{
  "d_expert": 32,
  "d_shared_expert": 128,
  "hidden_act": "squared_relu",
  "n_groups": 8,
  "groups_per_token": 4,
  "lr_router": 0.000912,
  "norm_eps": 1e-06,
  "tie_word_embeddings": "early",
  "max_seq_len": 256,
  "train_tokens": 815800000
}
Below are experts of layer 3 (counted from 0) of a mixture-of-experts language model. Rows are named up (a neuron's input weights, with its number), down (a neuron's output weights, with its number) and show model dimensions 0-127. Each number is 128 + 32 x the weight over its row's rms, rounded and kept within 0 to 255. Numbers have three digits each.
Before each expert's rows: "comes before" lists some tokens at least twice as common just after its tokens as in all text; "comes after" lists some tokens at least twice as common just before its tokens as in all text. This comes from a sample of Wikipedia text that the model never trained on. Tokens count by the router's weight.

# expert 27
comes before: ":", "|\n", " |", " by", "|---|\n", "="
comes after: "-", " |\n", "\n", "|---|---|---|---", "See", "|"
up1:108167131171125123133109110149137164111172116111122080104117166172151136082096126123130132072125166157198103111158155110160172156178101134099167124147185152092115132095144157163176089165126202167125089081134168124089136147114146182101123104130146076163195098089150126134161151149064126068141129133076114141107129127137102093044138095082116088165173103182089062114101159144114132113161
down1:110148102125221047137084130148124126124076125099117134097119143154121154125171120130173129117091191113161153112110135127143109191147117085132157164110106059152142157139126155084102164134123088088091129142101089176159046151149126101143087156131145066128113174180150120073097106138180143167168149137100088080084098112123145079144102196158118184109159141152101085121124137111154138193108
up2:126097072134149147101064116076066138166071147113104131191127103174120103101091125160107103189161138116154165122170188086113119186138123119111129158113091132107107120083197153097139081116154056124147141195172135090085196134117108168176161086125106143168127087175182126132178110157125133142105124098153143125198151119150143124096112158089148096108124119150169091123124123066157147127116
down2:090131097130149099174089120178102137134090184150106142125146081095125132166124036137138194145112089136108113085151129110116141153136131123101076139138131155102094101132092114097168128122118194092178154128153113189142105103115118146140140172177159157105124103146182173074112106150141108095131158136126111101074132168158070143130086029097112143190104101076104142190094158184076137156128
up3:095129132104155133108184120163148138168132125095087155153135114117148040140122150154156161071195180116127135146165082147122147112074137126120165097126103117101109095178166109107152157169089090146118141109137145129125160167095163071199120148117146170132135142104105091101130158195132096075098176152134112149139130125140093064140086150149149131183136133186120112186099101177102098193217
down3:068150109160137177101153183105125123156154097140240136184128117147125142130064146077138089160164102111096166139079149108105167155131177165177128147150124171073101088162084146088153133088134131124079098148143145142156120145125109157122136130146151144133178115138104165128130057150185160139116094135183097176088071147150117108112099091156156142079162100129148137066110072112157092090151
up4:163095139087185156055144084113081093117169145095107182117127095143108086137209122106137084154130129116124124163125173139110099098060126106198122064135113156120092147141186170189129119123166121178135075100098126093102097102148086141154100121105151121104112120107079085052153075124094098113130132098180095149171132101143115151129113103113144124076132134134110141115041142130072097144112
down4:171113162119090185126095101125181095104162133077123121102084083135157104102116095082122125146148109140097100214141133149135111173138100182124135193125057179058161156153084123144148147062105084107115095138112106095168152114136099184123118147061101109136137099134101154051104099097104096159117124144092164169183155163109154156183108178093095104128114131126183111115146146130079119117129
up5:107119114086156154124113067191173109098108115134140114163096100118135119080053093159172159159072125162179139163132187132219056129125126183112128157123137116115113139124125119087093116131157162117178097127129140116110141159154109139132194181135158073147091176146080176144198101118133164130190173097104110121156204138071121147170152124133136151120147135158100135142104122075117161110135
down5:105130127106094152150129125179125111121104102155109131169189132125136135124174194157189135107177112157152143163200135173099174112130152139106193160181082166166136137133207098132124110102164142127141088056073122096116125111156162105107151075143133122120085114113165122150183129153163099069061139124128114177095133105106199092111106088134131137166108145147187172173092155145097103119172

# expert 23
comes before: "20", "19", "18", "10", "17", "14"
comes after: " ", "|", " |", " (", "–", ";"
up1:097160143187093148104118118088148122138122178128147129138138137115103119128149117229131163135109105172109211133161147051128141101155104202089165139109092149125146128067087182124138079075136185113097127165103210106133149182077144121162151129119166079131174148138115159139118151110163076132139130120103121136117168158145155113069134147078148180124116136156130089182168155133134107070153
down1:120114162166073162148147186162084102100110136156146144159160089111120077154125132105124157066173137112103083106129134128112165084187167155092155104114104170126114099098129112145096087108104142088119100131131100172129127079061158133203065138129041178105143110072136134132088148156116168150144075161148114118108100139172107149166169083101141158031120111099150160081141148123108170126129
up2:066083167127191128111152118138127171104098101136175114105148120099114053151207164117135128120078106148144122184101129109134135188104151158147120101078137105091108162159115171138110112142163142099141151123201161158131107175148129114144140042106159096155141176148128112153169112116086074126125101106126103138142086135167168140148145116109162099125143063126111191081180218172116156128091
down2:138144183064183107120123056103086174112124126139145136144137110116126113054112094183141089096085127116127137213147125157119143115133135111099162101123078083082137135121165118124093125147138147137108166129125097184145169111091114190126130132179135147119117063124163140119089127154135107169066173132135144146118185114142159132065110173198140174054176153122101125107126078185177115121170
up3:131189086131152163171150093155116138129113132193123132139117150137120103128062125097081166145128115156153078042116106146081085147117102125224093135100106144094135148115111071114162107114075115085127194122128127085112122150183122161142135134119083077121086135092075115094129164096124072160136125128149123137122160094120173160109167178165083097157144118138095074172159078095130058131145
down3:153105191104054166113134177126166081109101111165119102177184141123098072140096141125167118076088120137122123162066123126153106144121150114085147170158126091173183131143142089118067143107174074109187140122151177110126106134131135115144114053138166170147128123159128104140157123107075156079136135105065142141172171137107119107110097111134096121096116146115210191110119128200143077099151
up4:104119138116117170106135140216174101176185131136137122147147128057086099111097167138120048090078143127138108151131107123126137113075136102086043094114105073061134154073078119111095083145071161133131059095097130121092074147105081085126106119161138100153163114102182177162101099097142116145113119151114138123133148162095076121124121165138177142184123131133122077108157146146101164125125
down4:158164126155152121083088158176155095125113107113104113112134134164122112143140128174194176163083157072088172111123120153163118126144142094139177064070162097165124165180128135181115112080138112117159177135072145086105122091085157190165129162110116167120154123089111174119129094164087146134118139104137185121095132099109171120176100218120087143116117112052105070145125108173173140145131
up5:141116096149115179089158145159156127166114087201099152150122175145166107112128153067084127160175089142147119055143122171123156143119106126049142105190084145098132122128137180107160106128114131100132159060194118070143187149130138191123101149122137157155109106130125103133112142083113073170155132117165078092137178142154140141077146121136123132181137114202103085135066129147182104103103
down5:152137136123130156175067136124103178106136144116100110084088142171108176113149126179205160115123088059111088210173114129125118192182129113147128187092140167120128153122164096087154138057136151163127130160085094160141120156119146111143113123119163098155162168116125060101167180079091162099121100165132151129127058114088127109118149116146148166132131073095138138099136123090074164099072

# expert 28
comes before: " |", "–", ")", " |\n", ")\n", "."
comes after: " ", "19", "20", "–", "18", " ("
up1:168137140040187106092157150071124126126132107124092117066218121127123145116107100097053174134118098136138126175118209078143092099125157151081160128054112147146110122088107125155172143130144081130133103124131124162082097141167105122163125117071160132161129136168083092134150161167106167146109158180081126092105157140131096185142124109106116114096116061073116071138155124147161126123130
down1:143121114122150120156146101169060106166131077132187151100158142167090154180042147110075125142108164089158133168129126163104066098182145127108109118130102116095123163119112128116141113097077098109143138157056127090172143116163102102082186130085148116156130099139105203081174120162082178154080146097121161154153122114172120068166136090140089170152110076171159134109171121155144129152091
up2:109144113113073165132124157095093154173110113116124141139117175080201061108107139161145125146134095163092177119122133171105078097131136130107166081118161138087116105113103135150060108143149168100170117103110112152147163085149153084124090097131089165143145148095117140115179069117069111128153171124133129182111077111146182126125148114146130183103244114151071106147122099210141145155156
down2:169100222097155161076102152180094179098118117165100151179169163120094156096145163073131096129124115108169109102126106093128179151135147108142118089179132170120100188054156143075178088076109160134142160102101072107154113134121122127107110138115135141147126121113121140132149138129123120141162166109149143055144084180127181128118116130169150154124150130136144123177203169063096108192095
up3:125147104115096110064224154133110150138135120150102124106091147110149143160122109111139127143136114134132188122137168135137163130163157126167102140176151125066154171164187163134147071126084120177133162172127098051134075095161147169184097212131146213125130150140073130130082135123170117128105162173164134134139116110118132216125116175117133133191170117158163130111143125170104167134151
down3:178143141123141147144071076124086154130097113205088089151144137102129099166080117110123163131146115051086147195136125120125067064147104093107112141155143119094101066133102127193149167157115117095089138130089107152139101110188196102108148109125169132123152132192153167091097153129084179118128139137101173167133092170091123191167095103127098105100140095131116165137112104174132169138186
up4:171106122060102187121065114150119104122146143151128102126166113059185112089032138104146190130109112127140137118144158101133181160136087122070109113119115134108145095136104117166130120150113142122154074161139121097096107148118146121094104072159191184150143144158077154156108108130084162150120093155143182170161098202149104140137135092154139102139107100187053147132146104117044159128129
down4:141079140153122163093076071170116158065090136159075116070108158096159160137194097140105128159127101121083136125170117145184126089165172070142123066149116133116089115102145115087057117147144127222155129146167175163098145081129148166150184147166142145101119147054156126114117128128072153163123080170152123077126168100147128160113150143142113169105130103154171076120121105142146143117142
up5:136103149179189131139159096132126125112109127145128107123083126119160109151150156074146112146134101095172141117130173175151070116205122176104162113126096088121142107148149120105143143146100087154069161114119111197117111197029127133168114158128155165041154138144164106099088137141146112065130161084171064188136119147085153109116160117120119133146152121138170133097100199086176092149123
down5:181094124138119103105029126154158163093120188163144146112096131091133086073110082101165118119156090165068069135137118128132120065157158160150150115105127131137158110154136119150101020127143147113134103121144094146160114129170126120102090131145086155126142116180144099114115067130145136107165128111219105099103043102151159109089116088077072115155152127120084143175145134141090161123138

# expert 42
comes before: " the", " and", " he", " a", " which", " but"
comes after: ",", "s", "es", "a", "ing", "er"
up1:154183154108128124124115068162106108102167112145142075086204136094105154140076160116140135160161124153152125132094105111125147154097131067156137160116063144172158110072133139158119174102188128098143100163136126159108062102122133198137108131134102119133171146197123110177149156118155168111151165122120126176100187141213163163154152131129072148116186121127095110185068140126185105142114
down1:106116089115163145163089180153088214111115128114101185137145111169083190150081175087128098111075081134171106101147154130162135100160111145172140091170122094128117162121091165140096122148099151106146159104163144164092172111072105098099114119106092130145097126064185132123132097134144132130156138101152172081058129187093113133114123121197135130137141137139123130050112077111120168140208
up2:169115135146147116133091144137160069161068163168142103128136132124169115142037155152121084156118133093097173162124081157150120085141126101159146102056164175147124097136076136139101144128082163136111109109074143124172125190085066090120134128137163148076100196109095146167109123097134089128115175078118076142121128092097093090102121168187166129134100075161125087107118057159100129108154
down2:159081057102101096107135151112133153144075067136172150137163117142133175161125072105106149100120121144078074140139161132108111104115135165128111098123095083069160122127162133098170107107138063121132137161159163095145143131134121136124072135164068111035090129094182074114133182141092114120210083131106139117131181177134149120190107097116105150080115142146108142076138135150179121188147
up3:105109122141129135131172062121169158171125190176093124120091162126094111185116141098144132138113134201109069123172118108161145131143115078140162169105174143106073117127154154088124117111175084160123145164193128127116166158158075139158100103174099103093155085183180142181128112127084138059093121107114123067113139129131136086116039137131110198172082109085150123151159157134137150131124
down3:090073179088120154123091116133128140103100126111135172167176158172113138124159140094078056164176126090170177145111108157159076145165105171069134132135107106163127140081167155109136108126108117146120120098123178131131130062091166081166111123155137171133110160102089094130069163191112100096112149142075113148147080095100036161134164112174143096132105161147125156182149103130059151117135
up4:138145064186137179102099089155112114153105162096075144131136137090109144136157110103132156121089141199094167093115161140141118108175109121036147175069129105120080100151145071118152160105105170094147145131109109139169176161143056152134137132155067147124135109187144133142114137140140189102132157134051119142141136162158133136138128139137136066118091127161174170146174162081203164166104
down4:136144166129119115074110095145113150108141159148142072108164125096146061153156099140143176146132167102097088131145078171129144134164215135173110124101120141144186124118164087150195143076139094113140106105167082122144144130132161087184197125112099107069117064066120192097107149164170105204128188109170140170137109139125146087121155088094131079114134144132132143072132130144123088092123
up5:175068117166184184131094133144113119121090121075071087133160112108087162069128174117095107151160114152101171162170157102069157119195123118104142107108119149160091131123159094126102138204101098124209092086085097122111169084140166098170110081153139086098158134117115119098113135167133115141104145134144163161121156151116171092120154135142193132126207097158169164119130087151143173110155
down5:167082179098148182091092126143118132111143108147129049173116116181166049131139173095108126081077089114077108078134052098168191087147136122123131090100111155141115097155097108123078182114118190163119082123100105170105168131113101102096154163150108077142145136121192111176161125160101128092117160082166130161079123137097099131122161157165170180097134152096115107147117109143114118127128

# expert 34
comes before: " ", " a", " D", " S", " M", " N"
comes after: " |\n", ")", "\n", " It", "|\n", "1"
up1:104117141104121141153150153151127061112085159148167139117134163122168110116141101125129192129163130139143163141091045129114153076135116153141125099148119100134163139108073096120197070071068138140173077118104150084157143115113086126095093137099140102117084154106118118192095103095160112161112136183106103098124182230152107116149178109105196157129144130167205135122127148089077150142122
down1:128101166092111074137151096163073183095118123104168161100187152160066097137103121088127137113138116116108101138142196184056071123156082090094074135064088128170163188150132179122153134126139103109088155135121084176114109117107124179135152138214128038183088165116117141127096119115138129104146107137165148146097104164164151145146152088140132126133095158166139136150077116131134093111113
up2:125144096075115138148096102127131109122107105106120176170115150126096162136165109134106133097150178164139126115162129112052160178211042131160072086159118108150196131114178134180133125140161105113087097168104133164115154128185184077105153161102063122084105114048103131179179126126140129118140121173153085117140126168159111109131158147084114149128151206152111141092173110116103128151119
down2:107027171156092152169150130104159128122127118090074065098122122095124128095105141117113155183135145166137098122128107057119121125138135083207167155091137178095129137148052119095120127150117125132139105032124156174128133148139121104078100139103146033065167138142140132117112165110084123090123130064124133119174152111117156155133117127133152158140150125070101196164128129114098160134090
up3:079083102154140089128112195117153146125128132100089119072149129134134048099151130190102194139122084098115145105140111195114143121162148160157135147063140182116134108096165140137097134161141117096162141110161099120108077139146180132118160157055160049143126098095114166123129099141182114113064115154136120101174078145162078132154148110138118108144092050093111174128162172089093123169136
down3:121138190126166204089103120120113124136151127171185143133103125160160125100099150122119086105149160133064167132112129139166129159122110175151120137155120141086133109121112122076155116135121124199081122108085132171117108201160197152154093128122136106134135114119051133089191042087106080137109155053149132168079134115139173093159139169171153103135132133118124053191109142140133095087138
up4:127144112138106096099059172124161119147146175130089138147143108144112072205109090165140151110105095100123142098179242168103120122151104146098055154106162160163133077139067129141082122062134141133164151163147134130142140112091156102123089130101167078102101104173109141078108120131145112210150081095132126110098106132067131079139122136156160089166156087137129149138168125114146155126068
down4:132126094116148142182120125139113123102178144139110125104114086149146096149155076091133142117140099087146143174133163096113171123115083190119139157095114105046109084073103171185149056129207148065157137146138149080123082128126157128103145080055149172079073081152083123145105163118129164130126159109119094117142145150190079104080118146140133105131094132107096198134157146166090168150120
up5:141153146157135117130144079144122080177109078120148172151173183156092120097119134105121157161151113109091182114097104087095138079135105140130133130155128145138141139123175145167114158120137118114073155141172167139061133108145166210144152163113097142163142098126146130200076134095217150156136191135137105189064158152088131143107146111123134131166183087151108104128220161114098176163106
down5:136133109119204119113153131178119124162083097121127112115110113111149102160155115115101127169113126096107158187155166085145154140160130136146096214056065118168092110172162119134091119141148157181177053116132065107118119131152047146108096126198168142150159065176126132130149050140093148134124071118160136088120124104096100113075104126122146168095168128083104123172135141129122167120117

# expert 43
comes before: "20", "19", "1", "0", "2", "3"
comes after: " |", "|", ";", ",", ":", " /"
up0:105092119074144214119122135170162102141114095197107102104075110128096107168124167097098107098091184116156097108109161134129171190138176127088168062118101068096127107108159163094110107126175053125137134156111104122152041159114136114108128108146145140149152124172126108138130093151208105115107165145112136125141154156078166101103102148075116120148136113125126117106165149141052056124157
down0:192091131146147121155168140187105154116097109156090146105112074140112140112172050162132147162097124136096186110112124098099112098153115113120126051184117125120176136141088110096095121065116144114161149146200139159091103103101150223121112190123160124118081192130088163190114055158121102124103159135133130124150147160104085179148122135141169110146139165122099158124147178169152145097134
up1:169151077127080160095158190115108164142158106139082092083091076080101170145138119139127151147152055102140174119107154116147112100139134112114178162123105112103168113138117114098166122165158088105146135149142122095185113076075111106186159122074148047147169135146127090133110173161188062118206137130127160149091160136126083151184139156138147145109141124115128107117124147203072096129158
down1:106045166100130140145108051160139113115180066158099172156178128070113112149115130130125095037125107112142105143185143164151147115167109115125187122124088148094167133146127177137165131121123135112073157170138154130136188156126084119148134141172097157092107125144159095170052164155157091150072119120109133161125110130202110113113120175142088124121147176163111096092091140148111192113163
up2:110117183140131077165132123102110118152137119131220130154089175104186104137131104175120120140107164091108173166121120137105102137079118173149130131119131097074151091166196106113118132159085157107170120121193111153150175161114077161112148140092074133139108162140097130100069163150107143127146135139095130206180075104186091101150179100138103150164181104103120096104084157202151119168133
down2:159163149133139149161120077129063192115140148178094195112125142121098103093165124151122095108108121127128092170124114135127108095161094084110170129093090073082179112133123146060114155156137115105147183125124173137128148121102168080063097155145047130128144103130131078136093117139158091206118080077128105080138152143108094111072137163112126126068118122105113113073088149175170192133158
up3:127071026125151134149135115128116121138150177054078169111098153098125176152174091153098102114119129136119117065175104106114080167163142082097104107108118128167122157109127088160149040116127096153133074096080096148146135101136178099129128157150119147151085115139114153098118153123092165096160126121139086156124157149121137114124087065094173193132187106114145168177167126199139140147170
down3:160179183165159156129085096128184125086152083115149111120192127091092116152093132118155168160164097100158128177095142208109113171152136188140123163107103094119137096103103152079121117143120174139180180129168115138129116072147161073128127114039148187136080159068116137153111200138124084126113174159160160124106102130164146114121105166133113140128184156085135125118108130070102137160158
up4:168131046154124133146124214107131133105151080136161138131109141139152175100163095076095131102102131130155161108082119096136103175137099111202139090104127145172112139143132140146094149207138100112084198129148132137192130118163196132138103109128178109070156130112158134088148075162105153074163089128164145134161103158160127104165070131125181046086169142130177130111108090133127116141128
down4:184123137106153105185138174125127110153144093170157149104125097116055110136104123101133047120144188137127116082135128189145234150137122128077124051110100130157155142139094109173092103162108131077129115143134124108089137109194086144097134144189121131118124089192096142147121088097137121097154146161103110100114145136031107120104197162155122066131116146144122132128165087155120116161131

# expert 35
comes before: " |", ",", "0", ".", "–", "6"
comes after: " ", "20", "19", ".", "–", " |"
up1:125166165130133139138182125119105164120161138129182118182113088137122128162165127156128151079098102149116103072156086113118137154189140155087108128094105098120090130169091133149047159075100082176152110110165170129144120161061151174080095093066153109180113111138154137199171130041142102155111148086142163175083107138129165103141132114116105074144127122086169061138138162149106143122112
down1:150163138102136121107106102145112056086095157123130178154189162134108103147131180143131095130129155127077141087115136097123097175095102158109147099106087159139141151111099146138129094138122087124124091117126099172127123090113134112106088109130066169057122093088087102131140108090117143085126065195094096113161091155182103201189105114078102134122110198142157130152137155070195082116059
up2:093153082099128178144132127166207126124154157144087114105161156138191162132077085174191060112114126115163111107101142140150131080125118176156174131179143161099162120140104172111114105090098105166129160071169092110104160152109157181131083163135104126151132069130140096103143073121130148154181158091119090117170087157108156074108147153157058156153142082169139147137155195130177135139132
down2:217118140150176064146140143070116126149156077146149138154118122091097129139120124130137157043177132093089140154194134131064146161150129085113089119141130101130102133170103169139128175154124185128118189184084082159087108112087112111146137133154150151172072111125142207127074121118102057083097120135124093138191154136121130146153121090132139157119143171101170095151100146106087101128091
up3:068108126097158162140079148155145125164190097176077166103140129139141119158111101124100163140142128129206154139136150082139105122116128096135109170136150161103095095151082120152157164102124148151158140179146143122122096124149061103132117094181138153099079159216102122095194118155154119127107053138078139076137166147176209124096128145095161144141101084108112182122113142113047160109102
down3:136106128103088160074089126123125118118144141086160174128130146109151085195090092100109140138166084108147159109102119150115085122165152138047148109139124162168116151168109136138106170080100128109159160124146172135075075149113036161146131133144107085134080103123155113069112105140125116166097088134141213139117136099139164105106103112145183133069118163164104079040157128090135145203144
up4:127046083150175090123094152118072163133158127077136107086135073104147108121140126153114136106101116049135158123094128181116104184132127135133103090093106126122099137074101141089101159179134144086054133154129111200132169066197115138124105097123129136186085064096148108151121130142069123141088121172086184088147130162076129097191111169113154114115117163164119114097125096144122133114102
down4:122128103167175146126117082096118112159101156120149160117160108093097122125133083129121119115142107055113131171122122101111153086144122109114188111047131114089106125068127054141145150171141078158119153144192173131139185142159158096154114123077090169140113106105136090131122136149056099211126156101130168157158165156142127140162140141115145131123159100111033146070089168132080104140055
up5:075168160139153174064100081117126112125130115124170145071121151189078128126169169103140134088143187075177174113116141106088141143117135121082129186120075158136118131151104158161168149128094170100136164168168135128149169142140171114155124123128200106072179085166145184155096184134120128108100122152188134102078152113177160128077126199099096150124114083092148121152133144078160128152135
down5:088137064093147160074115142127127140093140114167094098126125184150091122154086146169139145120119099176144139185082083134072168158134132117178151085146109135135119141094158089141115064108105181126118158072141106130140153127133139117120088126078166117104046144111086096097182116138146131189110089046173171144124120152131077089118161113064147122101063135127144138184158161164150121104077

# expert 22
comes before: "==", "|", "===", "The", "In", "-"
comes after: " ", ".\n\n", " |\n\n", "\n\n", "s", "=="
up0:104152137148169197146163164088149156168126188113198136061133097168120146128179141116112101085132157119104122151110094081205135099098086121142206073136091106161105156116104176136125135138175152081093114010112131091107160150118172103103115105120144143138131132173125146130109118134130147105182154157119179078087149138175082191141119182124116110158112116127174155135122125124106122114107
down0:113132181126052142083123105114098145065136147111176146100138148132121155147145097108143108117175191121126161175145132170116174086143105161118131179146078113097196147103170096125157162092103147187103167096163129163082099133148160151123141117149136182085126119098077151021098109178124059155131102108133129161161156115144139170110133154154086183128106103189153096100135139153160094100109
up1:140068180091090165120165057133119065090118154189075116145123122101128122161130127082142097145183098100062184090143097177138087143134094180107146145086123098072184114120081160109165080142135112135147117147124194148121114092100137094167123158140107123099093125157109090139156193084104143150155118149119097128147145077137155103145105149164077128148088122090141152138153201165155179126092
down1:110177148116162134129121144151169123124127186138115081120106110153072124133155098091128176134143153113121201157146128155181158129160187091096166131144089099105074125139163114112108109170091080104152119068213095106169142100136083084160106136120076169214102086115157051135091198117064135136112109128091107122098142103128115098140122133096092111076124130121139157175123176160175149133125
up2:110101111059103103176101093151061106069175091149117100086151088107137133102073179151115100105076111127123099162130133139166177101140137085101124118128104120159130107117136142125148111130105175078106107145146130134143151145143138105099171084088127129123140192057209147122179091142152116119085126083159065120158151100160115142149109095155118081090205087122105160081103176135134093205145
down2:140122095085105108137084170172151130143150061139191180124094174130033166126138110108162165178158130121168126122107109090105113153136073143118146112051178152123081081143148172144147181160139135108117137080076153176171146112127101143151096155133159151150131183142107038134105116121180170082131152057077120137119131154121161091113134137090107163117115175128141137148130141182121099160120
up3:110105100078141149083167055190096125128108142068176101123134143180071088151214165138112128144123156107068136123167136155137154084151135103072110100135137082095139114084105128143092146106165109150120210122143120095169124200157169106194092143073169103148124111100139090124161129089116160072090111149180165125122150134135137106091139140130138166166069110154172128126114128151128178139103
down3:137094136134168181157110062072164173189112085113174062149118193125130086113181177116120105158087104099157118085127141122101120145092160101154085122138094111088120140116093159102116152137078211137110120129140099155127076163141174198147149116079106082074142111164129077096127069122137170101113159131135176132142126160122112139105108147151144117136090126159146129100173170155092132048152
up4:086095087106196161133116125154142131105109144081144092141109106104118104103169157087088082118113163178119102115114119120068087144152076122113133165086146083107090125151122132135146125142153187079095111145090140081103137130160190145136134165135129165137104105163164123149159095137116160098092125185108186125046127163137183114073168083110140145078170145190169106128096103065194147122069
down4:157117112109148108118177120185116131124176139174100113097183162107167171095188148122180109115123088156121106174186116107127062072103160067140141133086111135088140137110116147130063146162131142185166209169165124082127115105130085171178146095144148156115147087108148150103123133144086137106138133195142163108109165138183102122135135106143102069176159161110143145094169088120089064103157

# expert 38
comes before: " ", " •", " D", " Born", " Country", "00"
comes after: "\n", ")\n", "0", "1", " |", "2"
up1:135103110127099126152111141234128128128118145143133102112124186182188104172127151176108117173162117134102058129127123108117179140218101095121124062105111089196176160213154110150123137127163147172187076182125078061141142170108140108132143125134161129187205157099122141109135131109152121112125092117118130129125140124173125090134160111086111144148126086140120110126166170092135126098136
down1:127145127179141132132078125096116108139085130114104099121161099145121116176125126117089164155153118189230153164185133118165137160169128120148107152094123132182132199131108074109088156149117130154129132098096106080127132200073085102086067160191104151167140073121119156150107184105132122109134100144157104156083121189114056117173130128141143144162121193109115123118111173105100099173079
up2:107173124080132125146188074181095167196094133121122160116211176158131147115161099218140144157098163199076129129168157135147172142119151108105129130131116100088168165114171074125108155150131097118107151151147157121123158133113147137090110125151206115111082142110105157081158098178138065133153155115153077103130208099152081177135153160143163101158105131153140163144143109098111110124134
down2:150113129139088140142190071099126164114109145113160151135100084139146173133154079134138114096140124059164117146166157100128120122144175122118152164110096060130120177150109165104174079113081105224118086138104113119136187110113109097105101120161154089111158106096118172113094121110124066145116113130170156148149142064116075175134099130099088186073169191099118169093113170127078118102071
up3:140152079132104116134143067063119142125106178156163122163140202147121133154145171175183150177132137112124136150108122135114119172171197164141088157127123165121191116120086123133130127113155085153113116145099071119048103063117081097095169106120053144107136134063133132204176158150126123150178148148116104114141125098098142125167114130095181127118097127164106060102118137089098176088151
down3:130132143191102110094114130121104114106133095143117152102141147129157091146140168078213048122099119139137128167164147154132106120012116109131069117158104152134164119100156080144125092167118104070150132132164156096089097159150065105115170152165115161163099112133150114113198135143065130111067090119112101076109133105119085097100115147122093135074155172099170090178130154137156166101158
up4:142096134164186158140118121070137169143098119141206132143175098146149131119127112138062116170134153116111144140121092094106057172138105131163096081121104086116122148172153100169177130169152120116133136181077095102156155167165188106171099120134092153186083086155190144119117144175117122156103164110121073121096107156126131073130138088101155137135021109119169087122182106110152143096147
down4:149142075133108130154140111140076106090097075140165205141118152169145145177127127060087134109110108052124088165121110129102143206136148182132145130116105101104111065131086184094155142138161110140150126107120170123133115140113148134153160144172175166121108070172107158155125166153119116143114150178127071037098109062132087100170131106157136130121122086162160117089128114166151066180151
up5:140109150180101092103138123121151076137103089103126173161106117111116135142167067104081145119147152134069111067103135160133069072112093140129104069168182146118166099067188099144128115163112139091108156145118092098147155149158201118159134135081097151159088144072109092141099092160154091114139132159133088156121163076059115095117116101120139126103161093181140111110109134196116090088201
down5:156197171131163054149160116116134148171210105156159144104114129114122083102118159114133105125123094123123165098150112088176125126153189131099129099090069099051141164196096095172127141125144165149128159126111158161139119128094153093137085120105110152125101106109142067105139085147076062105082101081131125145143090088140108067102122131132101047099088190134142126151097117172169157111119